Weights of a small mixture-of-experts language model, trained from scratch on English Wikipedia: 320 squared ReLU neurons an expert.
Below are experts of layer 9 (counted from 0) of a mixture-of-experts language model. Rows are named router (the router's row for the expert), down (a neuron's output weights, with its number) and show model dimensions 0-255. Each number is 128 + 24 x the weight over its row's rms, rounded and kept within 0 to 255. Numbers have three digits each.
Before each expert's rows: "comes before" lists some tokens at least twice as common just after its tokens as in all text. This comes from a sample of Wikipedia text that the model never trained on. Tokens count by the router's weight.

# expert 4
comes before: "ed ", "ing ", "ant ", "ation ", "ated ", "ation"
router:130119152119149104116124138157146140148142160089106117129131125139175162142150125145137167135123121083103115126088137104117110128130122135126104164061101102090164137127114135106112146134141113130100154143145141151117130154156130150112160169146134148153129065096119141133086112131130123123099075091131103135169128119074109112143145128179082113130142103158160143084113093128118076098125140129137093095171143153185139098125090167105166161105141174149136136085106164087100128121113123115116111132088146090134156134134157115115073109119160111154124146131120155101144101141120114144124132117148163105125158159090128127156140157108142144156140134128145163095137145164113102135151151154137155146110084105147159155087163154130133155148161154128108124150175140146129138131104144
down0:134120140123093175147127136122154121103122121117147105162122139138100112138087127140129104141090104134133163156108140123138114129123115164088146127100135145140114162168099115125138120082165074121131148106176149135139192082151117117129147110148160134133137085111111177207146109118156145123108149128147138175134117123143112141134154105080107127104124146138130149095153162129122107082104088113092092094119074137066142138114175117148126110108141091101121117101142136150125106158128100120129093147128129150154156115184160133137123154120107130116118175110134114109166160123126149117161110133110098139075136110111112112090106123136114107146122125137144152126106125112118100136095142099108110094129100139139141167116100124133120175157129166170176173096132099133141162124133094
down1:140133169144073121158131188126116118130105163111160102106140096108132142109128143106075095131099124141114105093091156134123117098155128094099099127121147120123157120110130152139094112122101142189165164142141170120144109118102132116102113141122169146158113133118086123093175137162152116145133144102148121143102091109179131102141134106124128125167127137138214102130132086139121095122123107137130129128135165107115103115106137157087130095103115149115116129109128060158087144135076101129129081133121131112102137144131132110165112131126130080158121128152133165116161138157131107108161124108106122131122100106126122172112167154122124095146149213162138146136133163149140139127132132151119135166098123111139130087160138131139139170111110118137120131082156162123126101144120140
down2:137143133158098139126153111124140141171127125137117142106129148122087167113145099120120114159139100127153115095071089097106122094133097112168113127128104115128114150132149152140114107149124114123158123096155142162112132119133107112135172110102128103127169123134116135161115137123107108117121126133148092102130148113129101118131139154112088122171137120156156171169142109097111162163122140118169173112133129094106031136163112140130134093149104169112125122125128092127149082145186105129161122123154132096126136164146114114160157103121108071093155116169147120129080128153122159123091111130160099132130089135144131148166088155087120140106114122098130182148142141175132104153121150145130092081146138121110128151115136113143151114131150048134134126090099128137118104147114143
down3:135130127093087147120164151161108103132139138131126114110134120130103155141120135089133125199128128151144115105087167153128141143111125143151122058084108090131138123099162131131117119104142122135131148128114096152109114094117149108143080059140106140126098112113142120135114120148121113125111123125135129089123123155135154106074140124116141155099154068111079146124110119162181144059123128095170116161117161141075130125168129182159110148116165130145131134085112078093101157153142111120145084137108110118127148134153128107150130118138128117125098183137121148126100099097118121129176144145118146161158144118122156127103142110136115136128157165114117121144130176117119130130162140158147145099090124120113125121146137163109173158094147088152086110154138121110174146136121120
down4:113116138117164114151084128141114133080113121148128115124145133115109140155134143115107119061134158131102078114175144124102093155068144108082121131162140109087134126142093166139148113112112116134192111162196130128117105133124110123135143186146089160160078151136118115092149138118125165089110080173152157133126152134150142121179137133152115129126151141096131123156165134139070108137162134109105102154131124138137144120146152129111109133103096156110099160131145125123140072099114128136141165125132129139123129161118118151131096121122132142121162102132068134129129120143140132128164159122154121139160139145145104155121144130090122131078113151152137144155100128146131102130150138085072116111131103170120149164116124157127113123161086104104116163117082132149133114119169098
down5:133129152134142104114131165127133112136089133128135157153125155097114102178109168120130157085110110146097091120105154166168104102112129132103103135132131135114098073115169121144155131148157097072158144107141129083125147122111125172140116116112119084152071106140105108167114142137142119124125144148158136103120151134131126116125192129063140150128141119136108136140117149111191132099140131115153152134131136143086129090097110141131151138124139155132122110142180099179176133153118109145147118110174138162132135091138109155149131160096096174131113123126159128120142181120144064124154111170113120090107111120097095164147098108144101145124123109139149111121108140108142144111160131134098097118127128141148164116123104171122146160122134135125160092118104160083143121127076097
down6:117128108125088135125118100110142172121136170149056135174095155114135147131141113134161138140126175091140149143132102148110155168111130129132107149108114121145165130114187118131101152118154140057114146128126124148110120103151112095140154141157114128174125143126103117134131100144132152167091101144156109131109157094107112161163115157150167120108114112118102124119176074098166102132179116174033143135137134103129129113119133122069151111150097129117155134120150120148130132108119124077167130138124161097144132130164152093101184093134169137100126087162123147155152130141127108124141098120131128145134145116114107126145128106145133077123115153148177156106142159125142125097111116144156121125129110106120125128113127095147152106128121108105140126123067152113140137146109146
down7:082143148140142121100110107132129182110116162105147158154118164118156127131099140134097110169156088103087104129114119115160153130136140145097174113109122132111143048116146126098087082140116132093121102162103146129141161130138076114160114123135135130124131125134140073136147150099117095159138139154117104147124147113121115156151137147163120146141133123126160091108135118143121133142122125140146151110135178142099148087136160117109091133097180108120131146099106116130152074081132111134095130168158141117116153128133136158119150115130141104088119090149087153131140187145138148141107102094121110109131139136105141131110150033094109124156125111148117131102111144155126125104140165140130127151113118109103150148149147150123120121135120177127125080132098089088068137118095123
down8:118167131098128143121129158129133089177090130149122131139107146140136078137102109109124108097109048157082132152113098097157115123111117085143127116144136114133142139092159158113166127091131153128118107138152120112109107102149152065125123119173130125168072119133154139120130134136098111140117150124103072131197102109141152139148138096124123115095138147146150139165115134116120133073111120157089161180168146130140136114145114121143141116100126117112167143155123139171135156154146136103098125133142149141127133123110135111117141095159161069120107149146143146117167123158109148128136155163134137101120139108125111142132165179147145128136127148103120137134093115093191089169148108090099119096093121107187103169110139146125124122103135143140111160115145174112145122127153118
down9:164113125185113139090119116084155100119118116112136134168116111140105170089134137148135168131116122132121119108163186106174120152103108136097082100157123093146099108102126109120125133094139126116130104127131133131119168116161086116163162173141106110132089130142124110093094109149136122138142160114134088125138143147147157119128155124094128158117133104164164076083126153116169112109112134090112163133115150155169164119129116119125098099139072130135165107092106111128114125126155116090127142114118156123150119140181095094099147094190079117146157126123119073110105094143123147131103107145107153114126118151128145154124074141133119126136109136152107139117153118108126086117128166175119104115124131135148124137070141138158113136106145112154116114133154099132147167108112072
down10:103114106100121138112122108129103180099141129120113086129097092116156134140106147102145121150150144109124165130142138169143136106111126116113147128151135141127149136128115165104157081140142152130101154122145102137128136119106123173123128176104089150110075099169154122149146080129089147120092160145131170112147136120119103132139128133154188118088153133139192170105116078099125153136133122171080118108102139103112119143134133139137148119102138114154100097125136152128133161154129146102128149121128145171140112128134125173139065152099141092139140157121136111148176126140130150116155162122133145138125149129142132176120081097148182107152126138135156129145123066155138151127132138125119139081129119101120118149141090113171094120101149114094079145102131128122087059108170146
down11:130104143156128120090194123117137142148114133105112190140132071137098113137109162164147137134172158090117043113130119138143153145108138092096151131118102115130142074083133119107079083127105131169106097116145127133116140115103129129150133081105118105132131073106150130122102122177126120130112131118165164064186103134159163143136128113131094159101147135154156120141110147170102126123146154135118094153128160107126151111134120157111125116168146132131124139124125105089108108161134120129134119087138092142132116104112115125139112140109127105131129078168167146163128131098113093130127101123130155066116124149126104164114165096109125144146113111146181137148086103103130100148125166116088105117127124094142157113141133118135137102132117139116117075135109141111126151137109137
down12:119135148119133112137140143162145131126133108140154100085091115165106141136107135101141099151136178140135180159114106105116151081136085139090133102150104141147110089132104117104110104139102117142118133114090149132140131121126116105147152172110137102128145111151080106155129111113172124122146164136140136153150105097102098075108118132149128152149152121119103135104141142093098153107109109062114138130125127164142112116115132132115134174126094148135159110158109128164141123117152120131137111126113148090113144143067117126145129093085112150161134153115124111171128155155106139101094138143141072131111100071110118127105170136112108139104175124125103116107092120149111126129161121195119119130104153120105109132118130073157116084116092081140093144091163125130143093186080112
down13:129124079148115129154135126137157106118118117121105119132101143133158115144139111119160081184110127152141139140102138139179109134151118143124120113135156102105110148123130057137122105086118139121145127126141135137130093101107140089113136185137121101127157109123168148169117111063160144122134148151075132203157165112134082130135120149090126116146121124102164159126119097116116116120083091118170082125111138139108150127139096066109110147056149134149100088085128099096142101140096092134134128150130151085117106120131137140114155141095135145158112181134117099122123108146173155124110116110074123129100122154110085135116127183114123143128094131110123123137129135131135130122137080118107138113098121180140127139122150142151119127162144149143109132162125095157124117089139120
down14:140151177139119111135120179095110137132153122098175172154112133078140099145134157141148127092130123139161109118121103134198096162151110153158139139164145128117101158132138110086134149150134117131113145163132082161159138109141128106153137150091158124136135125122103133131142113149123123105119150117137129128106110161125121117135131183104147093168135124112121108112128119112116119109141091148176112132132172109135158114117117110123123140127132127122159125130113120125150143139100139117129125100165109138075086130108132137087169129163127144115137169114135164111163113090090097158104112159091080149129118122142130091125117136128103083096144130112186146116104096188114092054148154089132109136106145157097085186128118109134142121087156149115155151131136142163079152125150141
down15:145125115154132125130168147104041121098094124116157120085159120128154169135126180158129116106105125135118147112120138087135130134150117150164132125085109150145088135119136142112104189128130117118128174100098141123139165099087124183142129115138134136128117147122147127166157116117154143109118129134149080106099092142112175145127123122153128141116104085133135144166136131095116105106125098162154110120116150122139176149178149168095114107113111100153151123132140129142069097103118141141095127107126097148103165171113122169148092100120104133107105124156124136087085075117122141176125100127107132138126134126138121145140076155094124099123111179112158125149144135140088101108080141114112118115114135100102134161151161121132106119136143085161132149145149089141136136141138169
down16:111092119041095107140106107124125160095126122147136127117117144153127095132116172089114091140116156123154126093148111127092130151082119152105113149093158156172161124096133125145141119124112161139114146112111125071112147167113132093120141135148135123153097082116126147150136130138085109116164104090152133109143136138137099125142129123142130164152124118138119098116095160115134086142159094060125138120121133124146105148078113140110151133137103125121089090182126116137120119120117130153126175162126115109150131155085158140136107108140114100144183139079161101134153136141075124147133133093092128151095124135131125152082107115150123159081149091171146107099164107125127123159147141144096137121109127141164131116099132127146144152164132123113147142128109123120102168098198122

# expert 3
comes before: "s ", "s", "ing ", ", ", "er ", "-"
router:093121104111105137133140116193164158126154123133083083131191160154165154120128112131112176174111138089133150087116111140142146145130149158100152156122154169144108151118075181114164110113102111126068087147158124148113090132146127108093137127130129142130148122152113098115100132157139125168133125126174102154122136144104146115154097142118115136168117134137154116130145126121175140124121162133110098160136141119136133113093150120149125127147092114147124155134118146104109115128070146149109125138112144109132141119106175131104148121139123122130060108149137148128134147155131152152159150181145150113136150122109147128141141154117117115137093178129161185099153169100131132134161117140134163127132151125172090161122127148101137175168127122119103132112178167177121123135122164
down0:138101129101128140154118118163109099141113099069135116098134148089144092127119145160131128114114192094136133098084120101159146124130144136094167148144131137169123166150148136128085168131120127138118103143094114135139151093164138123167132124141118107139126132120130151144108132128068105123146184142140142086105107114153098145176146110114172191101110152122127105115134178114104140154112133116157141134109129114139115073160133149143149131105108113110120117160105061143127116135148115120142179091135141141109151117136123116098105144116161144134143139128134133139078140100106137164099118166107109155102067156099167113105122128127150135146144124125104164137173156077103123119143114135139144127149129123092116116128150094148174155160123169135160107101123116118108086159179146
down1:128108078097092114124124135131131059113095079111152098152126097166166144155120114129148120128096144171106100117142093162134108119158107129166146101116083136122146123152119130125086119180115133118158148113118142101128128087133155130123128097120113105141098157148148129166128101134111123122144115114163103145138128112150117155186124109114135138129092128107140119082145103118145134145147133141152159080129115131153099158091116128067161141107144166074114117133148112101123203090100123110109126129145135180146145149133139125119143071098121104103110126147111138147123129147169123155113113143116103181173106154110114084144121156101098132108128121097132133149103140120106068109107105177116093099140142091126114176107099117146095097140151126132115125122115108158113144142144133
down2:146129111138107099123142127125099112153121140148116123123137077118161141108088159091126147117106113119150107103138140128105095108072134158074119128127162186107138093125094094158109131102152147135140142147120118144147157163114135060083131155168137080139092133117126101143120087130147152148141133103075085105105141111114113139116156102124101137143123128077089155122149122120092146157114132133129138109102100159164160134106120107118146145100129118106106109095099193142111099081130133134126137107117091145121136074120104128113147139143122148169109136130137106139156110136086136123137112106147129144120096117079119129147114078103129106135096123114157116165115131148171149164105130159134176148083148083129091147161137121116114152105118146123132101077157131142156088125090146
down3:117131105043169116147131137095108108149115110101103107141130118124097100168122141128126095127099100154096098139123107140121140186116117118167123143092158105147132138160111142135133143115118108140130149126127135147107131111149125111061148130120133116156117160161140129140154137124128142116107088189138132127140098118115115141125135113154150099151090157119162112110120137149128155101145133188056121162098146154105144131135132124133087188087170115132124123162152145096105149151128112149140131098148123097114151123137125157184157124130100110135100126171099137113130147162127172166087121100113091101071142176103142140106108122164138103125161124072133129124112119121133140125105094172131142138131136122111107150138183117119091098135126167168125099104105123130111142158157133
down4:093083148154149181097145104121159100089174147101111171114130140138094121142137134104150165083117135134132154140132173122176095117108099133090119131110065116117158126111115143096127105134106101104115139118157108143086112105124119134120127132156134131149109085162135167114154166128130119136094125112101113121110138161127126154119091126111166158121133137121082100102102094081111132141087151129138119162110145106159099106183135172150121118127110134130145091099114116119101119121196141152105159105095086110147129160141134109143128118164132103106118109140147159153148099157113157163110187151149149161133144157153122128110098122134117095131106138094147083153147139144159146107129149122159108122132106141142109113128146118185143093135182113098153128126164121118153111132121160
down5:086134083116158128118122128150125135119120159132118150120105178136122116118142121116123109120094154172162117110134098149112108167135132121147118116132096093117099119132161126112120112182121102165155101134096137083095119149121130102155125097114157080128103094146105136094113091136109125098144148155121141149123138108142101151127185111078113098138136172125112121152168150121122112113168097157134161139132135126127075146124134116144140110192092111097087114154136147155121118076157113140124130161098137129131107145139168103095132130163113126140116111109143069101127147155090115141104111127147122138115148137119166152094132147134140119112104165111105187082133100148157151075095133142112099115141136104113128107119132112092074115128160158196156140090134116175105155146138141
down6:161139116132148112117090127140115106105072158137119150109134119136130084128141171147100115118128109141136134143124142112076112136088127130113140112136132073113107120149157169113124123126140118123130144138184129114121144124144126134138158095096121126082114097156139106170112143150149159109138116120168118128128147134168127127129118102111196087119132120138120174171099115126108093117099121134137176147128172134091143118116081127088112119139138128182112146145180145152106120117113120088093140092154131125097145101148143123141126164150152078120101124120139148083130145144147122106155133135106104149079161133101161128080122133142160103188104158157107097064107151125127119125100099139075106116110158144106177180141128147127132134094126146158087148124148122157152121152157124
down7:156152166108145145129113131101155096130142121148132158137139122121117092123100132125117093127104138169121163115153117119123091133135119170112128143110167143151141144196112113141151143152093159125119149111180090094112161120158110106136171119142114137132086090115136148126109127160140096109084149129104087126138148163153137128131160132126119146181137153180140117116116142147105133120106144101141139106089105093142129164091092182120121137140113116159123152105090131112136126142122139148105106092116101111108135109147115069142150107140088143134171142160145115137099102120207108121121145153049096097130152147139120143054123111089110125134129134098166101139111103144123110138124164128087161141145112130110118115118104121134154110112133138138137134141107109077091097175114126
down8:114100141128097145150123151098150140110128146115168176143169158124122093155106138193131139145137117174120110158128141160127151111133107127132090093109077147143115132152096104128128127147154121120125168153131106166125090149126106112127151134109134142135078129086108148120109097113164132097105095114136125152103130112115100115134124122130158135134136149131117121109123122170146114123083175109125125141101139140089153148129126131156127093107121109150117134155094167090136106110138102160128129135151140145137069153107166134102113155145113112147152137128084192099117128142135118132153135127130070105101137095136138110091109109157134127147139148166153192164080180123138129165132156169173148114129084112116065167118127104149120111112104074141134139113126168136148161150169123
down9:158109131128115146102156113088157120107145119096145107178145160175110134137197125116130089089130153115144118110096106130153131066119152112174182099149149139112114115143135082137124102166135127155176156131154103136113137146177100099168141119144126129154123131143132127097129110114134157124130138122114068127137136121091118158132107103109176127209163134151126075117164107089139129119150140098138127088142164111114139137147143144118115141130169136144154142118134130109131114124147124095159118108117134151087093094108136120152103086095105132124139199144087166132136126140084105148140113120091138116165101131110095116160119170152098116150162131167138110105116114101135116106140186164162119150128149135118116128110148118105163114132144121120127115134114105119108111140148134
down10:152106131155097135119137125081120137150126122169133134147094078105148124112162105139146105122116160179127142140133129122112120100106113133062150157150147147149087157101136109098081084152105136099123099126129125141110084121121146149129102095132156115108145165144142102161082093112101110111115110172169128125104141119076145146160103145156100132101150145111145117157131139105108144132097143177105119166133149144106124131116129093135113155142135109130133147099154126094113131109133127137099110142103163108103128140163121120135164102108161119107155131146113125098112129152177147136111127093136125126085130062119131182129124186149138122105109114125121128144066148152124136167105117059070157144100114130146122170166108140100125138152113121107076146135117117185126128125122140
down11:138134123165152103096132154109087144152143129176129178057144108107138132115106135106111134150117163149137077139143171101098147147105127124138144136154111127121157102135111136152084161123139164141159150123131146183109165084117163157155117149146140119139109122125084135114104133121186112109165123185134159129153086157150142111115144124128114181145130152123156119120139181107160152125141101111068106123110101138129127123133077146105123143137098143114099095101125068123117126127154127092152136101118148148151125105132150111126133077097098162141100084155177150098123123165122104146115111113086137158144134151110137088115138127127175117100145106141134139110139094156140145095094155135124148096137146167157121140146111104127119134098157171123096098138145127107117137116113135
down12:156126145131148147078109069137120118141119128073137124120096132108128144095125100133128113159163148079136119131139136114135088099101102097157168180114108146118121156137164132134150137138123167120146097135126102113134127120170097116130116143095112119115181129127141122149112138076080148144121142162127104182107145091150132089130132148109068118151153122115153149131181087115124132130128107114179106146129134109121135138170165155144172121126081165132114157138134099128123112156138121160154122077115100153101128094146145115098141081085147108161144139144118124152129140146156131082110125166082130111105138148100131125117132135129097164140124135095125117139152130088139127081120154098153121096146100085124110110123145088156140152162126088116152106093096122158129139180153119
down13:087141110107122150153101112120110113171118141130081126135140147104083115109146124110111142098122179160147099133176113138133141145088103100130100120140124096151118107130129044113142147101102153099083176125149160106118138144122161158099106141126116116138136120107125124159116106108132103119191121131121148105123132119090115079165171100133137147178124100093099063142167124119112093130119151091125121156091118112113118128121119166138089142117142144135167162098142101120124103080124146132146147141143138135150123149150136155184156143136172135122163128091116138122154105095121134131138124123151148097120122155120122131110147100119125125161076114125152089095125112161140152152136114127154136082118118144136133096134154134158121108129152129116167073121135164110133055157111145
down14:100107103120137127112111108149129131111133181120135109151150119172097093140118118120146123153120114131113088091160138110136104143142110112141098115101098123135121135114101069114141147114166164152084164118121137140140128111126155120159136163117153144127173154126145101152159128131088147194059129157132117108141092140205182144124100136143107144107134104122144112139120159111107105093107165102160092118176124170120091110148117098160105131122139126156099120127101132104161151110100130197124102104163127134134140106150133124136133114151119097130164125108178133163127085162139101122134160100161129150113122136090141171161139118105119164174137133139094157098109107077097115122149151133148151142116097133138116164115133151119109128151117148118141147149118135149112122126190136
down15:148125142171094138079130150143151133131172094147130117127150122149142096115097085132121149101075127150168139099097130094150122115092132165116133156116121110099114090114146134157121102084138117158106149155090124126161108112076126131171122166151134123117105081155177125139119113116129107145111120086147147151138138141118110116153111089172099140134146135111115150144094137131154138138110161083131143120125129107146123167134104129136150130159160136115099146126161120126135134203126115125183123118162090117134151131120139100139134141169127162135123092127094154130137137051141112102151125122133149161110113149162098126140111147110068153117132146106081127153120114141127178096133118111092123146124184142126135145132124093124146101082098097166102153138140109095109075096141122
down16:118135155126131138105109164149145145138107134105140116112120132113095128159146111105128118118190075078124122073132126147140221147161150149088149111110162176115137136133109130141147108111165118142169113153091143125134084124098124142150102132154137151149128120131166141110078144104143107114134165126138141166171131145125094147100083168150158114145189152137113141135131136119143084140077150147114137107114112119158159115123133144102119125108094106103083125126133138135127089168132092108121106099138152123139130105128095143103152135155152095161138107143155128125123117162108155167128159107119154156114125166158108140144149172131160053173157145120112119151174113125161154112163142120136105111082122122129160116110140141107124136115143155133130153141125092131125107090151137

# expert 33
comes before: ", ", "o ", ". ", "'", "e ", "n "
router:106136119139120107116175110110176147178136176112072088161118136155173155170176114091137123167158145111113098128128133152147141115126139167124110135137113140112070113123105112112157110135111100157100123141113161165117148140132094121104130129133141109137114129123152132102079164145187111166115108141159097147104173143156162113149085131162107138137131162127112096115134163148154102124158164160112158115143111149137155101132147158169157122182110107129136116095153116108118093135120137154145115158114120051090108102134153161119110123100168103121162121150141095144123114127138162160124109150143149141140111147088131143126160187112116145113124185118144131124158166133132121125136163127115149133147115108127114127122127160139130197124149092123104117126125122154142120125128154
down0:127112136144128194110120111134127117124097124133168121117106107129140171148124138128122124100087156167145140111089156169120123111111135175095129151127134103124153107144106144161133144149111107085137082105144098125138107129136140149113120171094117125130120130130125161143141104109113157134114110185167142165140127147137145162150165095127113130126132115161090104121117105121162075132114131089137127163121112135108116128152106093126176149117127142135142137134098090118129134138047135098178153121072130132130130096133148113151158144148134151135094133191155117104166146206091082165113095167141125158158142119145113138139097115118109121111170097109153148150156152107133132105102144124130162098134151163136126173171103123101155144121131127130105191147140104099121123126113133
down1:108150136108120145132106119135083127118099116167143148118092183088092138130112159141129131118127116107097135121138126162090161126141129162168101122123099151112115109086114094145145137126132100140131123129151143152149136118141136141187169115111107137157101118146109110140122170099091127125150114117098152116167123120107127145125138119139113121133130164158184135123100143129146128110065130142117123134143149157125136112091137132100148146125122169157139129136088155130133131175123099113144142146128141125115089184132193157176088096129159113130199123100122135178138157122151138150111150139162155153109158134183095168101141110135137134187128174096148067124146135148120155138147109100118139126132126128145144133113128135162130106129110160127147154154144130119122127029130152
down2:130100106149089124120152135119136131159144108101099152135095109119133135122169116176148132139173150181147107147178110139134148155107102114164131113157117166138126137138154120080163118102137110113141130148148144099124089119136110123130111085139147150116136089125147109121128134139120103131159112146128098138085105106130120122128131123121139118140153112116125127118099087139137162166101160138135140130095147182155120109130124186141092151184139050155111107125161110135089158163136108109135112171152105136110095127149098098120147132144146151177104168132108141126098115131149142161081087131149099133139119139130167125120130149096097102136146122126130073139136084097119193116113140080099122121155133117111148122154134137105082118117084138095160074091102149154117125163133151
down3:084104153152123144167104132138157142113117055234106138118083141118109114134138068111052132113129113139132122123119094136132130126154148136120076109103158101153137112154110097126068185140145108125137125146119130146171091124123133117108113129115125113135106106109151157113108121114129127136121115118155111094093116107126143127101135116140103131109121153112140159120157157119142122122190101137135091153114166117129152102164137144133142100090112154145105106120142138093138151122099144115129132090146143136116134168126145160154137141127168141130147116136110130165138154087100144088130120099140135102144116133129149116135115120130112159179132121099060157146112178128137111111097141159144139136127150129147117071121123122141124092117067125147140118134126135114094186163119144
down4:140120125114174114125140116118101166125099140126171091106096093152156090136113155142107121116140105105076102133141134110124142152144116106156135073113147117143157121113108112099081074143136101136134154167136157130096111145146129163150124129151162127136103136112163166118128160187132126141161148146136175144120155115159119160134103134150152160148153154104080134128133149126127119153146097144133119137148138103131129123109105133151130131137135107169141147118117145125164111116149069118118146144082096150147120145171130119118129144099147086058144119086170161118158129130158109090119184114156116159114114139113124142114156137136149105138162075096085105135112104159137111129154096146131081091088110111145185157135118117143117114134127162156119114117073135163142106134123171
down5:094151119127150182120116140127142119106140099143116160124143100116118138068129142139145126116141111206144093119139131132124139114139121139077109129160107115096133121115138113141126173118092133107129131106123144131119107108111130114107141132113102101152128099125125172122142102096117089141153066068141140129156120130140119108097119073159112138138164143157152119139082188116112090124119139136080079151095130104112072102131151075105100102132103207143139116150148119142131127120143132119113098137146188130091125101127168117130125134129077089115125107149141133141116129127104118132113102154130114079123107104157133146171114142163105172163150127143103117137177115146101130152064143134150119137134138122140092111123125129126130121148079112107106122144100134096115157164121147
down6:155152125126104148092098108136159145107104105120125138150101139102141135100124096109134117123133132189098101103143107159114138093114142132069158121117095088136104154087113105146148082123129077098164159122110172094157137141083155166114120117123146078107175114135136129154159103113124123160079144090122165137124122133178171103142100143118138146145149153128160134112122088122120115137126113145128115116148147125129102136102132126136119106144148158098176145131116095156122084137095153132148155159142095091105142130151121107131180165138106121087100110129110117142118130104084054121107112157135134144121147123161183110135111114142075153138161093139110147124126145093132148124134174134137122103078142102130155134118141133142161157153102152119135094113105122148105140162137096
down7:119121168143134121121138107106108134096124146138129111104122168120123157161107113112131123184139118080152126127086119127102101077134162148099135116137105118158162101096142114132153107123121106137136117114114164110137126129141130153159105131144090160130109142133135113159079135126151147126153103137174124141123124121093153129124142114136088123143196140114116133137101118161147120149097094097156140132169112122125116117157125139136137114106128134137130090142128097139112153150073111122106158144157082142123101169134096136110096139103129109145104104135162080109182102119127114145088131126136138162191133125114188171163161152107106168167124134160111115125124145072077149113117131115111164159117128103121145196144107142149171131161150112107138163130100106188142113084155112
down8:122108142137127120087088078108098135145067093169119139127134136146155125097140106058139132151141093024140111147068150129101119149132125126156163126116148108136131107148124139122117101087121169136142143125182138149159114136138087102113137119152154118146128159156094122138134097137171142117124147135116130149117122115146105133139152079101120120101113081118126118101124091121121161137131134069162139073140132158127109131140080112133118131158126142125118083117084123162122115129129108115147122170105103107122125118138128133147103114124129132156132100085149123088134145144160148101149158153122126167150105190079120092104133113105141138121130122137135078123121124119125120105151103093123135145128112144137131113179138114130142139088196107135111163125112113151158148101124146
down9:107125153102098120132101145081106136119146146113104140115128119107130139087129143115155139088140177066114143132142120144154109119082142162139130130106113107100139122133095133101141094154127196096099108145116136113157098175097180166137134113098134137158074117107143122100174127122157113169110148137139131156113126134126128144111153135111113150125142106181130108122151091138099120104123090133156059108106118131105135133111086095124147154151123211141120100158120129129120156119149168132109141104071121147149136088130121083137113166110147140129109132149121164128102163160082171139150091126112130130144132117163125146126137136136137114139099126069150146134116125156134134134136111125125086150143113115142120173116143125091135082149180117133111152096128171121168144109119108
down10:151150145149138137122124152150130114132125152126139121108116112115116146102148129185145147124141124199099118118147138095164145132140120130147115128090075180108133118135107127109141144113142142096124158090144122117099128133133110103109154165184155097112174096069115083153117134087133112133151105119128146154130122107195147120130126154108125104127120143119119136080102120142117123101108095194090122154120100101149114127141144125116134141131129159150172117132132113094144137096168127177135150158131141122109111089136123105096132168176095144115156113160104109103081154093111116158160083163173142124136116092109144104144109111136131113110108162116089123163124119153106136160085167121154125179163134144120110121128132084128148115155082124143121092155122151166134149160115116
down11:073118080107104147101100112077119153163105142044139157119107109130113097096117185146148105108135117097123119151139142129131117122113143119129171113156125125108099101113127099113138125132213115114151133174078147095156122128135118134145137120101176129108155124115133080142132127086141138137125167114106139146136130147148148117113093105125105119104140146192110123137118081133127128099144124159139127126107098164128119141119129108140091087119122166101102107118112173112150144123168093123110158116133082157139115143132152147140111144139103144138107166104118125114123146115135125148136130144101136146150117154171124127115120153136110103106175122165133091125104134144116081125103126146130093148103118102120135123130127140157177157186161179133172142136108150091189144137150136
down12:113124130137138127142103122126098141117121142119132071122129131158128111161126116127132177118138120088141125100167150144129142109155134193111135109145130134126148160124059143158137112130139106138155137134115211128131137112155140149121101138142104159100148142120153150144103126082172171172126130136031133129193157118115142166101108127126116115124176158152100143140128110086115101120114119146118132100102121137139156114135106149129147109175153122070109107117123133131126138133092154106124129111125120132164118074109175119150121147131164134107096137107169121125113130144084115117118118134104131137111161168155118091150098130140097125139148088118138130128141157124078124145110076151172126136096106075121127134118115141141110100112187154133123150084140136106125127091155138
down13:133169121095151113133134148106119119131120161134064155148127161103122165123122130072087146125135101069140133158107118115136128149092122091121170130121128109124120136113129099096125146173113106101102086160135124096117137109130132117111156119165120105154114147141138122143102161148140152113160140122109141119126110145111114088120157142185155105042113125131119123083136158121099113129169125126123123135133094136138165122114124110116141144105148176122149123127091111134148108148130182128078105127098109113089189118096178157161090111093115143182125124104142109117165100135099115092104153120083133136170136174152139133146157142154130146131108149130115161157105131121125080134142095129117135161136092091134143125133168172123135138124108147145139133193131116100112139135133116
down14:088076115130107132168124140176171121122148129178111160099129158123133130099143140159154126156150130152091140140112125093117134157102135077115117142161150112125132142115102104064130098148145115139119140120109105111139179135123161156114103133188132073121135114135141143150124107096162149094073152114148126133102130126151091102143136084178107127146184148098137149125114149145135119108133113113103135112126137115122114113096144122131135092088184137111120098131156151091156164165146164145119095093110166137120108107104143104115118133147111130126140116167142133168157117118126121152121104104138110155163107094164168129153125164129100076164096142144133098155106142164128124148112147126159106122132115106080138123133154155145144140155102157095150178131115108173095129124120110
down15:129141095107101102101131159122143114140138076087111094105108117122117097093092138089109123153179132066082105136137134138123102101101129154158109141120106082173114103152104202143142127146170125099142123139145126155128178103124107094122112123139149123105100154118106118093113119109151125128132169147094126150087154136158126106097176141137150122082123105164136078094144130112082138156150136111164136143113113152113136112121123137114145108101136181148156084122144133151166125141118135154113121135115129118139153100112102103168148140178136118119147112129114132126138141126109175144128110151149114163182130151145124174116126103121142138097133097130103142166174141124141148124151066150154107141131130115117160179162106154139127111112151076154129133117132130146112122101116170
down16:105157152106144153116125119111087106116161123104108128106140094120163091100152157126100101124160089041141130113113152129091149087128155161133146104139139134132133123168118117140167119135176139133129135143187185127127156148090115155123133088122145154126154142189153165122155096133127095124112164101136133123120150155110133192145143126116119140113147111132128099141137139156138120193110109112150127140139112141119136126112114141151148101153102110117147086108111103149158125138104122086132116106129104134126114160115156134130127142110124081155115156122186119145167147090113161117089144159100115142134162123095112112119147115103147131142145156111117162151092132148127077149190110149109121124110096116092122121167128168115104118141117127144112178123140098126098132156178088